config.toml
d_model = 256
d_shared_expert = 0
balance_bias = false
rope_fraction = 1.0
doc_mask = true
dataset = "wikipedia_en"
Below are experts of layer 6 (counted from 0) of a mixture-of-experts language model. Rows are named router (the router's row for the expert), gate (a neuron's input weights, with its number), up (a neuron's input weights, with its number) and show model dimensions 0-255. Each number is 128 + 32 x the weight over its row's rms, rounded and kept within 0 to 255. Numbers have three digits each.
After each expert's rows: a language model's description of what the expert responds to; "mostly gets" lists some tokens that are sent to it at least half of the time. This comes from a sample of Wikipedia text that the model never trained on.

# expert 51
router:126101121137135155115104098145121121211101118090093109089176116211073119082121101153090103211101131102144116128167151110113113136140151114083176139110189130129171090105177054128142165136123161106131148153162110093122113176141146040111123198132148117115125069171175162121142138109135113138107163129069114148123108130109138114100128124150111150060171174088134143124119110145142077115092142147100137156110149091113132170084086150104166177100066131131196119148134170121148110140106127103121110181182134091169109127087162126082118167098102097080110149081154126142125126089166138112091118142108117126159126142103127104163121074088133178093108122199138208108172138129156132135038087091194167111154064099104138077093067070107147139157126071114156131160092139142092116210149129
gate0:117137131075148154082062152166130143088079128131114207123188103102149176149086212142102154146099130134119103095140139096117120077104189169115130157122088091127128100140148136152118110112153155059166128113105095148096096177169097081129078134122128150128133133173123125142113132140081168093105172078104079072191156117135065056100127119109162152088091128079154154131132166111105108129112140104154118137123146117118151082195105175155145130144096121111180129091172089136174198064133137080132099126092086120109156129102135149141106173177077156151115188098141153126107137129109138090066130119128067185089104147079123102094131111118115113132207114138094169132146159120176091109153122130091145214096105138168039098140092123128146141110083110126184150157144129165050108101117160
up0:102107120110124063152154074184089163129175086140051047174177084104132133072163140128145058161111215156145118146094148100137065071127141158144057174074112124114139115138134154150177060075133187166129144141125127074101109099165110126132172140165173104148134180134123127146098152112103134174148140177130119152115144108123167148067118110062090098128127098091102117107165135188126138097103148147166153117131150131113118097123093170128137104133107139122128160137136068149075089100128115133098168152124099122234148133116106163065137147094176069197154106122148109156119097104153159197120064125114087145184161109166157072131113166130144085130129118130119087142126118138127138115110090136170184124122143105107169118108187125141150126140125099173136113047126117161142190124125116
It responds to: Surnames and place names. Surnames and city names after first names or "in", such as Smith, Lincoln, York, London, Sunderland, Chicago.
mostly gets: " York", " London", " Smith", " Hong", "ö", " Chicago"

# expert 2
router:085055104155184148080165134152112067212119120110063095055140207154075198158095121085131141140165103107082101125146131160130082133122142104169144118090141091119126133080166129088105148120134122128130128101234123165072089162159145183137134163115098079143104121147166099122139167095111113166126107074086164097102133122046126164145121067104138117161129105132162119133101130064119174107085098132137179078160147126226180086147173156112129179138145115144138071191133157092133117141137114129166165067116156074124150162125134160160108111124127109162148133133166137137123073126150099120153174117126059098160093196148098159131126057129111095120127151116116108090146088092137090145151172126107149154155133143137104092146154131150114100150113128138104104146151121098175112150120059
gate1:117082163116079155141192122212176191106134188107126161132152121105094105058157150096069114121121131114132058115169079119134113106070069132122133206146120114100177151142107134104054116130089114105178098109135127138116167133120063131126136121086066158156100153100087142136153133101118139127095143092150147110157074081130160106147135126156163117163108225100127143111145147147088086103137138169082056083123115123182091128153115149191153147143097124160136116122195151198147179138131121092125124133160182132106056086108157130147120173086093154089125172142127155131111129146172116129178103152158080113137065092125091123126117120154094130162150124163178143142136073084108149140107159161180097081175142086143118122198100137191156135098102122135128106066153082139136150170135149
up1:133102162126133123110141156086146135106191104116091090092162151146132167239100088157173093088110155186169146152077152121144089107161112144159187135155127176148161170158101063156087159115118133147149144152147079149132149133132130126091087107131125108114082167141150085047179099109096143177132101145149080104107094101109138063129178214045152172151135127119154108080170127137124162120117113155122149127110114117181143114096075106103087110129098108124099110093133113198135131116132167129157112108113108105171183190086189138122104069083107156117207135176171174088141165106130115095128106110134151112150108116113140125123101172150105137133173110123149114178156109084127118113144098182168113156090077143114140135126125098117178125133178183185112067136123203179113189137120094
It responds to: Time period nouns. Years and time nouns after "in the", "early" or "the", especially decade or period starts, such as 2008, beginning, years, evening.
mostly gets: " 2002", " 2004", " 2011", " century", " 2021", " 2008"

# expert 61
router:075132106115123162104088149117160069077078113167133166099151155073079128143124065126189130095188113118120064187123095174146120092122208115093172145133168111066154168114139166113158126108162093123085075122099116208168131070123135083119104146145140179155193139085092152098124163105121184203156144103091112102140136131173138138143104098102151129128198086104116119151098149154172117108159120163087091088123126189192142169087129124145152185108082090105126130186100135072168140089102138130077099086174129157132165130129149145165148121094096098133170152128150126083118126141110109138106143101138142157159158110155169136151076138101128125102100148080154158110110147188160156095113124171069100109112122143139117098138124204084202153119196118170134140136078147133107069122141124
gate3:122090111126141079110108140163069098153126116138152138075113092199157082124161176098157185091143142127099121153113117115125184083135132172118145121138117172203087145114147100083123134145116117138126172092108150129105145132141053129144144125184142078114135126132192161074127123174159189128100162104065166137109143147104175146087148105095077056119106141147131131114168129069156156129135140086104151151125105151134116124148091150112093123146099091099084114163097171146140141190099119143092104157079103144132127090172048140090140072156151095131129144101137203098176111083106129137122063137156100105023156076189131133067211094114087046103113142094090119127156106146147096160111140091101133068084143136122119161157065114198115124155146123134127113078115145139115162150165126
up3:122171130149160116085125164118124117115178162117125153154125149140128183037106156150104103133155146139145123133118165052130116144098154081102088082154175138215102127170161048113065114121093118096136111114125135174123153169167178099130109180104194148102110090150104101180086127171154167173087120094095090179149138081146170228108158147101128129217166109149142142148142075169114142111108176132124166099110083154165177167089141073117172198095155111171166185120136149129088098136119113111141122115151139099171127169087175149140126154150107138112138066113095122128132118135162133124178198140130137155183133124090099147163179093139145127126148157098151119121076129179138116124153098113158146159130131119126217141139163127125106146104073129161122103159191138127071143177150089
It responds to: Small numbers in statistics. Single digits and number pieces in infoboxes, statistic lists and tables, such as goals, appearances, years and percentages, like "1 League Cup", "2 TD".
mostly gets: " 1", " 2", " Apps", " $1", " Succeeded", " (2"

# expert 34
router:132124144136118166110146099135147158115162116197140080140136124121086103180160158143096163133131150092032147152156075158112118126173141104100045123107099154088090098121131132093123071078170138153145115169173141166099126134096182142127153094164144136129169160105190100071131214123118117157113133130158120108114107095092119134081116098136127050145178103135169128132085151138114107106164074102059145151103119117091106085167121147154177135092125111107172170161138088085094110098200133133138070100139118109101150045173071096157184169174151154142096150116159097083128095075105137153078181100121112135082168155118160089133107164154145112132107136172124137148126154149164129056169117158128119095110127111158154182109190162165159115108229150105134146157157105164105163105123115
gate1:148137091121083094168134076063087122126108164144101130087094099074128125171145121136148092071169151150152090169079153160120151137108135114080112194116154115161126126168079074148136138066117149112150052122156130132099140104195136129131130119175093157115132165120144171117190126116133161161106083131113098129068202195120135129132131086187119118161169133121140083132091136167096161179129101096121152151082134110130089111184161156233093158129154107088126128107072101102076118131103130090085141091123139113145116085102136142107126154156103110144096084101108091109076161144103109119088124097129113146161098138168164118139122162131120119187162159087103100115167082129141087176063133073177122101142080128117096116156149102132100167218115162054102130137178127183130042134093096
up1:107124213091079106140123178152124165166143145117113059112087106078144112154168117110107146138090130127118098155078085159054085114150082179116099123131108109062158133104080137089104147169141082152138097027198139106084119121096147123127114108093130137106114161084140164088148135108139123150150140151137105084163085118145155154138187101135128148083132094157088112103135080126117183093152109135108123117142177132140126137111111109157059102099176085064133090076166134131156096102130183067129095090185116144126163161080128176162163119152124120093136138092106151060172171099168098121113097106134154126136171183139154135091097146141104140076128073039148100194142134177145091144102174172099126158188151134134135175100087105171193149143125151129128131134076151169153120083104150
It responds to: List and infobox markers. Line-leading dashes, field colons and pipes in infobox-style lists, such as - Sire:, Died:, Kingdom:, Founded:, Genre:.
mostly gets: " Died:", " Kingdom:", " Phylum:", "):", " Synonyms:", "ed:"

# expert 20
router:120101186093162154171175096134167081105183131138203110148115152107163114102165193156133161122106093131166180219130137146088105173081113101154131149132185162139104056117117171153129120087147125194176155132112155119193115127092063137113087136145192086107102160140174158144138146098094089128115159169123115169079142122131127135156097170124126055117191168094101168172095120111152133133158124166095158119120080147091072144142183151126144136110115104170163150154123158076122146077113138074146131171164121135152161090154128178138125151202142109104130109156183107121131134145101118064140100090113123137155116184109153099145089150097078174137185069117116151150125172115101126114094140108123165111075168100056150144096236098152124147112153131090114117136071138122132146155124137
gate1:193057168160115125150110073087092122193106178147134098078170092142049106125108109127073139121122123071120164108175155093116134096126151093115114155111094142139160121139089139169132123195135099153067173097166051142070054134134115101169117061059144158135142109084171125107124152084110157065116171137120137135082104210089146146074112139171122154131166186103117081133128099122120114193092106139130121109101167161123129139160163057116102127109105118088141133196128114135115139146172190159108119164127105082117150091144196156136127127126181089121083110154152140147153143114063127105113150171133108116084112140170142126176096128191138090133141105109136093102196171148096156188106138180144131124127111108132100164089101132088124115134148071169143119130124060120162162109111114
up1:113124162127148180135086112086051140120127195181156140100080097212063113160119152073100117117118159139118123115125109126026137071135115151154110139129129133197132148111108078114128145124180086141100155127141122134141179114141136151075114146134138090122140123039117091135151099198098164053175155162097146113099089083145175128153160161129162120128118118042105178104106154176186094150138116146151060114135199093109114134109153097116211145153085116078083125109149088192150169117115122089151158120095183106145124144139138108118117131131100115165115138068132163150076092173106161072131171111105135124074102096151142107112141116121060175153135145060135090102135102131104162127119134129142155127168121121179055142111152142089140106175118140111137118155143083081149140161118159
It responds to: Title words and conjunctions. Capitalized words starting song, album or book titles, such as For, Big, The, plus conjunctions but, and, than, without.
mostly gets: " but", " And", " without", " But", " Big", " For"

# expert 14
router:143124047145160167070152166133073083174076164121103140129161181144080207127136091118103147136168101082109113142111113158203111110115145104113130103085182107119124163136192142095113198104099104101145133134178133114106100145131136143175180177118169108177153092141116153118098140132098193136114109110092108137087143137109125105167045049110123088097127113158126138157142128143171139087165176109147158121146101118205174131119115165034115163149155136130094095141163122117118101152153156114055173148167143108123113114108148126134176164102107134164081092134174130085104148135149112126202162128143137115098135073094138156176085092131187097159071138098109200107113096153122125127144171116133140185139154064157054146108142084098137122143097139118135109114188143109127129103115056
gate1:154148143133108097104090107113154117121115146078100138154082080151163173183120097117144130164152091163135195144171106107086114118131162151117065169119154163144141107071130172163175148140099112102125112040210121114138113141100152161115150124086091181000161149104090153165116131130113120094100154144141153151057166161151071141063121122136135147143171193095145114135047163135110105129104152160145193092088180122165114119124163136157104099113136113157145085147154098128139147106053169132143180119084114107180134138071137185157231133082163193138145101097134165133105123111142159151090113135209128135109186106076098136142134127135147106124147102154160118157070144117158148128153128156062084140109131073120142146098158115133120142116131105114143149181123139126105117116132156
up1:129137122194105132125123123143122227201099176106160089111154157133087066106120105127155131107120159164114143173115168150140096119150132135079157114120144109080129113129181077082134144150128099186128133187139104143161157145136114059162052113106197101200109079115149147097189161133205118166170139153107106108154091099085150087164153135100143051135133137071154052147206105117121129135184109111135118123140122157097086088163128097118134142176078086061102167141151194099167127143120081128103101059118177121102109126136139124123062138088132108154095179169123102089176129118121089117089129105088091140147103109159172071162132150098120152141160095110140164140160108178088124179138150086168115164148101086153115116165144163133126076157120122163110100104128144149164124111166134
It responds to: Duration and season nouns. Time-span nouns and years ending a phrase in career narratives, such as years, season, 1987, (2006), often after numbers or "In".
mostly gets: " years", " year", " 2003", " season", " 2005", " century"

# expert 18
router:101110106140037124115161175131116163083109096119177137116131149144174091152099041166160129107129177158110090139084109101081083146176064155152080120079133101089116166118173102182159147151111171172094182112153167096192116155127112164126099177141133191129104124125124117124150122128165160093140093161104156136113161155156137129170096130054101133119141163162084165169131100137105157099171156193142081109126115140112162144148152132111165112171226133100152157121130062091125110151129028105129136117125138123122151178168173114143050177156093089125143141127146121188122165130120150116085164089145096092060133104162162119102083149150092175157131127140132127090119176173165129091130168164129111162091145089130135139112126106084108095083184124146164140116075130147166087173146159
gate0:180145170141106152118150166123138108125096136083121136116144164112157129130087118125116132131108148167156085126058127176170143055090170150123165139076097124088132087116103103106062075154089061061133121176139106170123066164146118175113121150092138128119085183120131156153141123140140149133115134133085122088132124168125111102165194087161129090085164079126180160087148134124120083153054151180131077130153186123048149099108070167103175109109158154124132214114106145133110200155075094094094176102189146114135121163137130152123083153111146117170160150111081139092212104169122158172136100135110153157116112150110146080110133123151070130088212056154122114151108135152110100164132110132104109176078128104099090184117145150165131083127127105117141182112113116134175112169125135
up0:140121065115082133151071052137109223166198134160103098125145122135069079121138158174092151119145134156103101119153154118135123127132126172166130131149119210091151111140153172122105101079122174113116146128075170178108134151142142104171143125091139128141143154086117081153069162161152121099104120085198130124108085147199188204091125105135139145142113090115128086123132112113174114106165133140156151135077096077121080125117146159180093075139135170099132130175125130111144081076112135144124120158156139100119140098178127104102137190124080089118081057087113142142053138107136124148066124126058135127078120051111060155129126134104086077151106086157143182175128137154152131122147123168120156140144088082101122134131087130177125134134135149183153113169166170065149133191099130
It responds to: Relational prepositions, featuring credits. Prepositions linking a noun or verb to a complement, such as with, to, for, by, plus song credits like (with and (featuring.
mostly gets: " list", " alongside", " featuring", " names", " (with", " (as"

# expert 38
router:070159155118051104112139142140120110131131139186128184175147114124170071113144117136142172088175101163167091187107122114069094156152131114158159141175123178184170156144145075174167149164152166183085150067130110135188145085106107169131092110110183078141107220137169142168101146109138113137139132120039094051095145161120129163147173122091111133103102172182142104161102100152149109072183118104120135122107083161098108159131103153162148134224198137140104096165133097111136111167130134112096130155133145149062131080109079100164139145150162143147157127132111109136090126137110154121108150146124134093143172150120155144062139128171131132109170136110137109132174177183106105058135160136138146094155205118097161164137179155148178108097078122147146130100087162142135161117100149
gate1:119162177084130098072127098149133129137185085141048186087122125076148151137107176112066165092101072192116139106115112066108133127133104100186141178157163120135084102151104103136155172136113122173097072128153104170175182158130183152126155165146070151090130120149120179143111111109116108140104095169081069105102125148085090180103163114113117115127137108177135136122043124146172166117094135195125140089144100140077128105104127159085180142114122121188136137115088140141114141160136039088188122156105097122140132174162139078148110154130069141160143136096143074119103071139132128082087125122133180163132111138118062180191135099124106137073183114157171171115065141121095114119088154090083133153175101110109100125126118122105156163070129095139106104158158096116080155121111093
up1:160122105125139105151138136106169104099129122099169105146169167172097124098143081131184120151162157082120136157161128152086108143135163133062130071070095127114100151125160089162093109110131089087152179133157084096059082100129157102118116144100156069164106116109167092112118152148165135128149120086148165155157179157161152109104115137154126121109106109121124071127210118114076105137141191068153120137135108119132161112106109116139080156154143181054154138139192138116150085093098210112115101103148139139128094106123136176119135051124159196098067107159118190138096169076164135198111128134106070150054120119120170126082123161132118102129104123124058080136189078109181135165130104168154136113088139137115159109097133119133125063084112151106175168091156185080203137164158138
It responds to: Prepositions after verbs. Prepositions right after a verb, participle or noun, such as by, of, on, for, from, and determiners following them.
mostly gets: " by", " on", " Owner:", " for", " regarding", " among"

# expert 46
router:066159109095087128082129142173114098079114066133110142104137183136136103172134145122149077216122076092133090152102091096181150142169096157111135129171195149131105152213190129086131072131082089090111154173153104106150140126104139194103132147120162172125136123169112098116106087170164173139155096142086146175052129135084087105157128096138136130105158127169170125161124079062152142117209111108152102088148071150100143096172143187139107156134181154103115164166168188129132136179116112084190114144079130127080041196113129068152132106140134165146129121162098131117115151161133085096146102166131174116127107146097147139127132114107150137100169130125095134115113100112135103117078097142093152137171151154101156096131150127189141125120095111118204181177130119152150155148101094
gate0:113110123096085117147103155096113110199037116122147140061137157132092114116246111074144145084148157119165118106103196147168156167117120137112153178129124147168175151130132117059112122099107176106115155115184143154184097112117144179108106108113158095096125046155132033095128135097125164142150135123169094142109123194156119134174135108138146119150130090159133139155124138125167078136156150138188091056147109110143154104139130142091178097090119147104092128123120137128112093147143121148132145159142139082121165092075095110116152131123078050175119139177119143142140104120078144141098137166083072137125089056113082121125103176065089172129128120067102130070155123099082061136111121139156145131120137182124177098114127143116093139173099102132138195134121073133129085170089073
up0:167143074145151137186135106124130176140062065117121152164085162084129114100202073097144121135124145116166111092162171183124100142143131116175144078112147136137143098168144121165068074087108140110126124096051107093191109167099105054175124101155166101136124125173169114132146150108135140128113165101081086109146153128189109120134119165075124096112049093168172125125111147129142136182162194101098134118164147064063125101150142088112155076167121119108126120111108164168118133126131177094089157075143153146088155140085141133126114127148066180141147184149125119134115198090083155138090145127098102166120119143105110138155113152118101126138109083126142136174107163102143126150135048134154105099118158147158202104095158159078088124127067030193109122133148133184169113111104130
It responds to: Sentence subject "the". The and It starting a sentence or clause, plus head nouns naming the topic, like the city, the building, the films.
mostly gets: "The", " The", " \"the", " It", " (the", " village"

# expert 35
router:179109125135099153142100137127124130117132147159158146147182118174117072112140119163114093158124097132133114091083096164160143126126092095109159116091129145185135112193149137143138160092100139071102163105155129158153087165129066143125144174140138098044175127092121102143097143129156188150108184135022076143192089156115117051164116124147142113120132160132178153122161067067136113113069111147159063111094121165096101173079158122128136137082078141141186150120121063067123114158187095131143092151121086091112152146156149135124114120081113124156086125154126106134115081129137173110109097123094126146137113147131172079066147087091167156164146113148194114153134222149077162110132160070169153122145127078125118119088147110124136145181164108125166121070057107126072096145135077
gate0:127170145125175164095173092118120103146125091088147132174079113138120173121155107116106143114095138169136161097095148055103155130154121204069132092125124158149148159160130147117175108140121109104121081047143135103186173097090133118147149122114133109075113132062090151140135104174135118081142132116113169162116153143184142074144112112069093100104114099139095107099080168147156139086157152102081136134167088140102074163125093116100086153182177154121068086199173125126096136108090106122161156122071171102143106125150120134203122082154099169207121155157144100082094211120126128138087118079142189109118104141168142146103187137112127150151090209136114122171174096083160103113058143105155139127087129127104158173136135088131048169148122170099168131117123113130103137060134142
up0:150175131175148157120192178149048125155138107088153174172139155156078143094111095099093139164164089145171138127111099095146165152116119215095173154075142139172088190116077139106124110097120111127098125077121127114169140130132072163149113093084132083114117146083093144103150120121135137096146122154102146176145137151160076033152161118062119104157096087129164147074074089140119119075156098115099099105156134119119070125144077118163146120140123160132126126147125134102114173115090133180171163156123132125143116141116098105141182101114136130171112091147133108091154145097096175144126133064126172164086096152121077161123108188113140132151105138100143173118231112085216109099074122140188125096113079169134124098095067090121049177127129144135120094131120060124126130101139084
It responds to: Proper name modifiers. Place and institution words inside proper names, such as Texas, California, State, National, Royal, Racing, Motor, often in sports or motorsport text.
mostly gets: " American", " California", " London", " Grand", " Racing", " Indian"

# expert 13
router:132076157131154101129109147190099118186125077168115118082123141145083089095075154087147142096081148099161124155124175153139113141173155180075110158141175108176061127114146102163101131150113122108170103110112104198130095145122116163153163077077179158115151168160090096119117119128154169141121116138113104134052129160054127150185106160138136138146110156115119112160088104186167157126114054151138122102139117175118081136201168092124111143108069162070120179107124132128095145100120110080122110153137099119170141138114120115195163097147136160236121138179160193156170174156152116079116101148111101112148116166139125141112111141103070141200097102133148176111088130152099130118098117075063143149129109146186158101152134094086162184170094139144120091155054081146114133161149125
gate1:138137156170103095128111097099153179190160085160071162165150165167093073115137109131127118129135118088176165089129156083103123075146149210139147145145145140130166153115114097208133167077200079106166162111164101123101169104094149126080132105106125111129106082074090128139077098093149115128166095115137106125164135145112139132120176119127124104156100090098148097129154127108140065136112113100166081105085078123120122126074136091116143128194131157145114134099134080153120116102177110129096198161182071150147185059166189137128173183103139109154126134128139179163160125088143091160138209145164108196082144169146093163173152137113154166137105152165076152149126120095094154186124055096167091099134152084144153084148145146149114098179101141129099120099106144138130154171159054
up1:100135191088102145164046097163151160200098148073146129142168080156120153070105160171118138144085128184141166085130190183101129114092141154089110147133149192141073132095181099165119127129139175069094099077124126116165116207116093127156113147073108150161164122157069153074142172158162143112172142160198083188107176136104086116135077076114165115137104123127104133160165096078131120116097177136084108140086141116127099160088210168171172147138130164126166088134124108149161191118155131142120127123191130112183151124151124153148132083103141141093135194121108126164148145071087121161152161101101092125132120154139097123106127076086115105126069180196111150070154097157137204118136121137120108094102127093149152132150137128147124112123115086116125147148097162099170141125160143
It responds to: Determiners and adjectives. Articles, numbers and descriptive adjectives opening a noun phrase, such as a, an, two, several, new, narrow, yellow, soft.
mostly gets: " an", " four", " two", " several", " all", " high"

# expert 50
router:187123106120152093127162101197158116151108125164139117050161147116114168155157061153174112108117105095151128113136158097190101165122118100058148117049118118109146130109085160185143112113116092157130096068148168128140170062134095088138150126098082147155157093127120113138081128100149108083130173122049146147163115166079104144133044140166125189102108193152147172135167132087124101061124104096068079095114172158141157146115114133098163184152134167118106152195149168104137118166125140112055165104142208131186122139105134166144208167146076073137122123143196118140064125138079123150083131130137123154099116113163102114145086131119113156138118127152098141115143103118095188186078156124131138093148115060122087122102139173113139116116118138151154122109136081097077127146111114
gate0:175195127119174146111161188097112079198140095095133139159115144152157162120157095162137057191125115105119121080102120083132141159075133069080122129109169080082096136106112150169139126174173165115143131225163138108176127134159072127159167152099108162095180131158222167124108116205145156095102148141089094124136114151083089078158166165106138174105124141093138149134123126157081136103110124055175089123094176122105080123144164139110128095153088110106120169109102099162121142174139102097138094101094140146117146187152084144134046152115098160118095177095152107131145130108106160175138136144135162133152132176158133103097121146178181117103169154123138149088073045112191129127127165107101187132135138106121132127121093174110181169147085127087139104156061128126116109140117111
up0:113087088110190148118077161128085085146104122124062110105120095150124086091212142115139136131097105126173136148140202104135148152138090084173168112158186093155119132182135147094153118149147148074155103113134066121177056089140115055119124167108147128117116120123133076141093070122147126043126153117150061139139102133138129189171154129084109133138122139116138075134138188154135103092160174128147118146114118127138113075147145132103146139126092128150120123099067121084121087041121140130162116137111162141111123138095143139149133156165140213129059105090126218110116177117081156113138168164152103113185148191129202111095131129142134145187119092163128140151184091124105089152116124100136147138163172066121087118149153130101173193124150139140140129212101110129104105099074081
It responds to: Track times and numbers. Two-digit number pieces after a colon or digit, especially song durations in track listings like 5:02, plus table separators.
mostly gets: "|---|---|---|---|---|", "erv", "66", "60", " Chevrolet", "|---|---|---|"

# expert 12
router:171149127133117133124103113059107134144116096098097113123122086125137075096090079150213111186146170135083126144161107095098185126102135158145089149106132116138150086106126124136139144114127122117122153092070134138177113145143159151146098177126140174103205116085118143133109115030068138148148123110193153135181173137142063065109113152103107131111089072140186094090184078170077168169076133057040139121129165153142135118102139182106171138149101133130130129091079141133145123165138122188115088118106135127124116104164112139103121137088121112134177161140184130155191115180109133152170131063112129114121138112125094103155080142099113139153147148083121118139171113047183108195116068110167091108176097149164097168119145050111151110137198112137083121098112112116107144162155151
gate0:120099099090158167159144132128128105137135118184173142130160142130204117181041103156122114188145182086117112084180145112127115141072121162156123201123133095146114160123146142126143108152164067177125104032127166239086132156087154196081133138130105140104096127152097101132092146132125152142111104139096139155134103086176097176126107131174141125131150196145088073176132182149139169118144120118152114115150153130130143131056148101133120141068128141180129095160144159126096072131129160135154112098114126065094169168119122097125126067170175094065123125120144082171107205120110086126154111151124096134106160122083114172082144074105118135079132085175103082079098110171130121118133120175104187093129116095116088138149106146093069122140168078083106138110179123143168136132154119
up0:117140067119166124095154110099109150152162108095091061164116146131139121061114153147150138136169120121127160089078109092114107147186209162157165150106125153130146044066126124170099153114168111074157131109119135176159131118135092141140098139124094180082074107088141179162078103135182143167114122155160093091159148165199090139084150156132108150129164121088130133120138141097056213128106177118128088135129138160165111195106156064097117153086155083122107081127125192128180076207159154150145150093171147079123113160140159103116120174150146167077112116100118087125164187170076101172138102127129118123108215154166153104088142145139118108077101092131146086109092077144103114126128148112114158143175170093105160119128117094168083146131128140080131126122135149114139073108134186
It responds to: Mid-word c and ro. Word-internal pieces like c, ec, ro, sc inside longer words and names, such as Post-c-ard, As-c-ension, App-ro-val.
mostly gets: "c", "ec", " Robert", "ro", " Max", " gener"

# expert 21
router:113194065183119084081137155124074134124162103092118091141117091108118084103122120138210122109144124144135147135116128182087152158106117148076137136113077152094083106132082119121112117131100192077090202113111182125149122078120172192116151125106116101129113147086078106092141130069093090141139124145122099094153106136149118123168154151104115187182114093115161118095158071155144143127173154058135108096099184195106127110102109154130128163116146168110120151095086188091116127150154111121123081117175152089097099058140080147135169084094181081152162124189196109077129074145099175102116163092122136115054084146106121098179109153109169115132053152124159121166161176100144151127143100115189086127100090143135112147097133114140102164102164121127144136069165169182133161165104151
gate2:110150103150114111140141161144168144129204147105100130066072100118072165095132164155112161078157121101150136223127106122102060106117132148132134111153118086107119151164097091104134152112126096094121104104110084145068110093066164159099131110138147153114139149165139156153135135138153185160167164134130080108125121141135153208159128133154084145119144093136155121127147195099141146095160138131159102117133182133179109135136153134124090124146140104110097116114106096136158082183073113077160130085224150171151099074071123166088169142107139091188143065117151108127072117150119116135070211197114118121139103108172097069110094128143045066085111200071101146149178140153180101105121142146122123090131156098109092133084141067143138136175120122098173113174147122162120091142096168
up2:112094148167177161085120140171151140142143114127145119147101092076155169141073126134171148131087139197126137138202101132079140127128093100064102155134140116113144157140106110141083143161073140170074124169116119134111106151108106136153151123163140164118139195155184114173211117080133118114158101114068150108082104160106159090148131094151144076136200142104098136076142120107059138233151136078138159096102142074143129098120111114134141111059080088094132142107095122149194122116118092138121077087211139092090116138096154140086148106083147106104069080133104168157093102115115135110161125143131095181141107122144081122092109074126148136131112118162086146112101077167097154154110135154154092145159062126095123112155051154107068085125110181137122146131037124104166169159118123
It responds to: Hyphens and word stems. Hyphens inside compounds (hydro-electric, Auto-rack, β-1,3) and Latin-style word starts like sc, exp, dep, comp.
mostly gets: " sc", " human", " Sc", " exp", "sc", " comp"

# expert 24
router:184098126171157174132134179137153124081096121186123212142121144101112163180133122109092123103170125144083128138126152145121128097178111135113194133136109118149135113088163174158140122169144105127172144133144155158159169171073140101169136204102152154140149092138110125138134161096138110120160174129143171114117101088127122133132081146168083136121149127185136124115095127130119175109128153105174166111130123179168125143117111130170120180059095119127090144180127189046147133113144108163112111110156174143105137153189178147191146151130066075144139089089152146100075109165125094188121122114083190109173104098121177144162111143173069048123160146101155155140086004133108158100090156194118070154116177134152154092119063096133146109159138104110157150151118149126170107142177107
gate1:141154151100161168143100133145167118141168108130138100172128109162147102094088133134091108196130087123149153110086092142123138100094133093140105139138078119130109075101121177111159166153167114129150077163103141060167073131117162021098114146103132120140101125100160111122141137069064088133156141129148111119107145068155126123209139108183110091072110189116164133113143167147082141130159154073073080142197175163093145110148097125101119131155118141132179153104136185131195071154121125193190053156134180102181112109121089139120085150123151097114081165100156095099136173099105143093133194153117149115115103106135117087111179126119141160134160102126118194097129156102066055161094104116167096146148137083096191100117112103117179130090198079130098143143094127132153124110103120
up1:178159136140106097131089115114179155180072132057118068094100131139156127095117101129137084109110166111167144138156198140126049123093143073065147106135077099121112178101127132123103153140152137140146089134152112080134106164133124042108098101086118101090105123120128106134098158126106139116105117136151104133135053071102127171147123126159064174142153145114145097086091145136157094099135144137158117181175166132098123172113190112133068197115121125100147121107070149153104110100105122099194070144122150126147122126149038100180130140118120058092108149100092108158085107157131115125134126104135121119099092071153113099044184115074141139077118139039096126130158125119091071111071094134115109179135138118098137152078196115126160117114170103106091143161066128169177154158089110
It responds to: Title-final digits and letters. Last digit or letter of a name or number opening an article or heading, such as Route 775, TP380, Marlowe.
mostly gets: "9", "8", "4", " (18", "6", "5"

# expert 7
router:142130122131101108100160179110145110158153081128122140114110136179082057074121122171117153121169141148111112087150123168147117127075181121107069066105080134132133144167126152108138094202117125164143105154116157187137066122134152195180190134125135105097176160137175113186132139107145165136203127119138166136059107121097090164104160139075112139142121066140163052176113096135105130059149136076147150140147081101103146090163189129105129159074107157142117192144106093165097078126099136165097133107169124083113169107103160068201083104140131121122131132135100162124129115215111143120149091119144084173121124116142195104117159163125175073145151180121077139149163123140117148134120138077104171115093181071138077192128135116169158165078094155121136143149170111147125101145145112
gate1:083141184081109187120159051174138132126171176124213133172128087075086125164073138160142118132178161077099139149117095129105116096124134111150149132118109128108153146162099139105172128126158141111111128142167136104106117136081100172150143106124147121078126113164162104112147092217168145113118149146079095143144147153176191154108123056170093156135142152168121160096119135139092112097154149182158108135104121086141100120113066174166097103122139128104122095067118126093102198166125132155141185143161164116179139103077135166154097105105117172139098099129118172098132104102096134146059049183074125142129131130147168128083159061142169130109138175060159127162164087115183083153077105208088119162143095115123122157151152113160101136111095138070097115126119057119182150091125129
up1:131117132073185125168104098185101136064141137126108111141126109078126120098156120103077124156158123064087095090139151146107176100124135146157143109174109144145087139188078119159147130144125158125124095179109111105129126129134147101117153150112092123101139121118189131119133095193131138125139120116095160163137203128152201151122187117171130100171129121197123191140103145161160081143138153157153097100090115103133119127151100110141101016114122068144140098103097088126098165135171125157101107141155073135139154158061091172107072183145062168159138101156143120130116139116068150207132106136077161166083150156067166146083186150127116140103169146101104133145127127155086092162139089116146151151148131100116105158137177119153158176096167156078085184119235089098072107152099150
It responds to: Sentence and row openers. Words opening sentences or lines, such as In, On, During, The, and the leading pipe of table rows in filmography and discography tables.
mostly gets: "On", "In", " During", "|---|---|", "During", "|---|---|---|"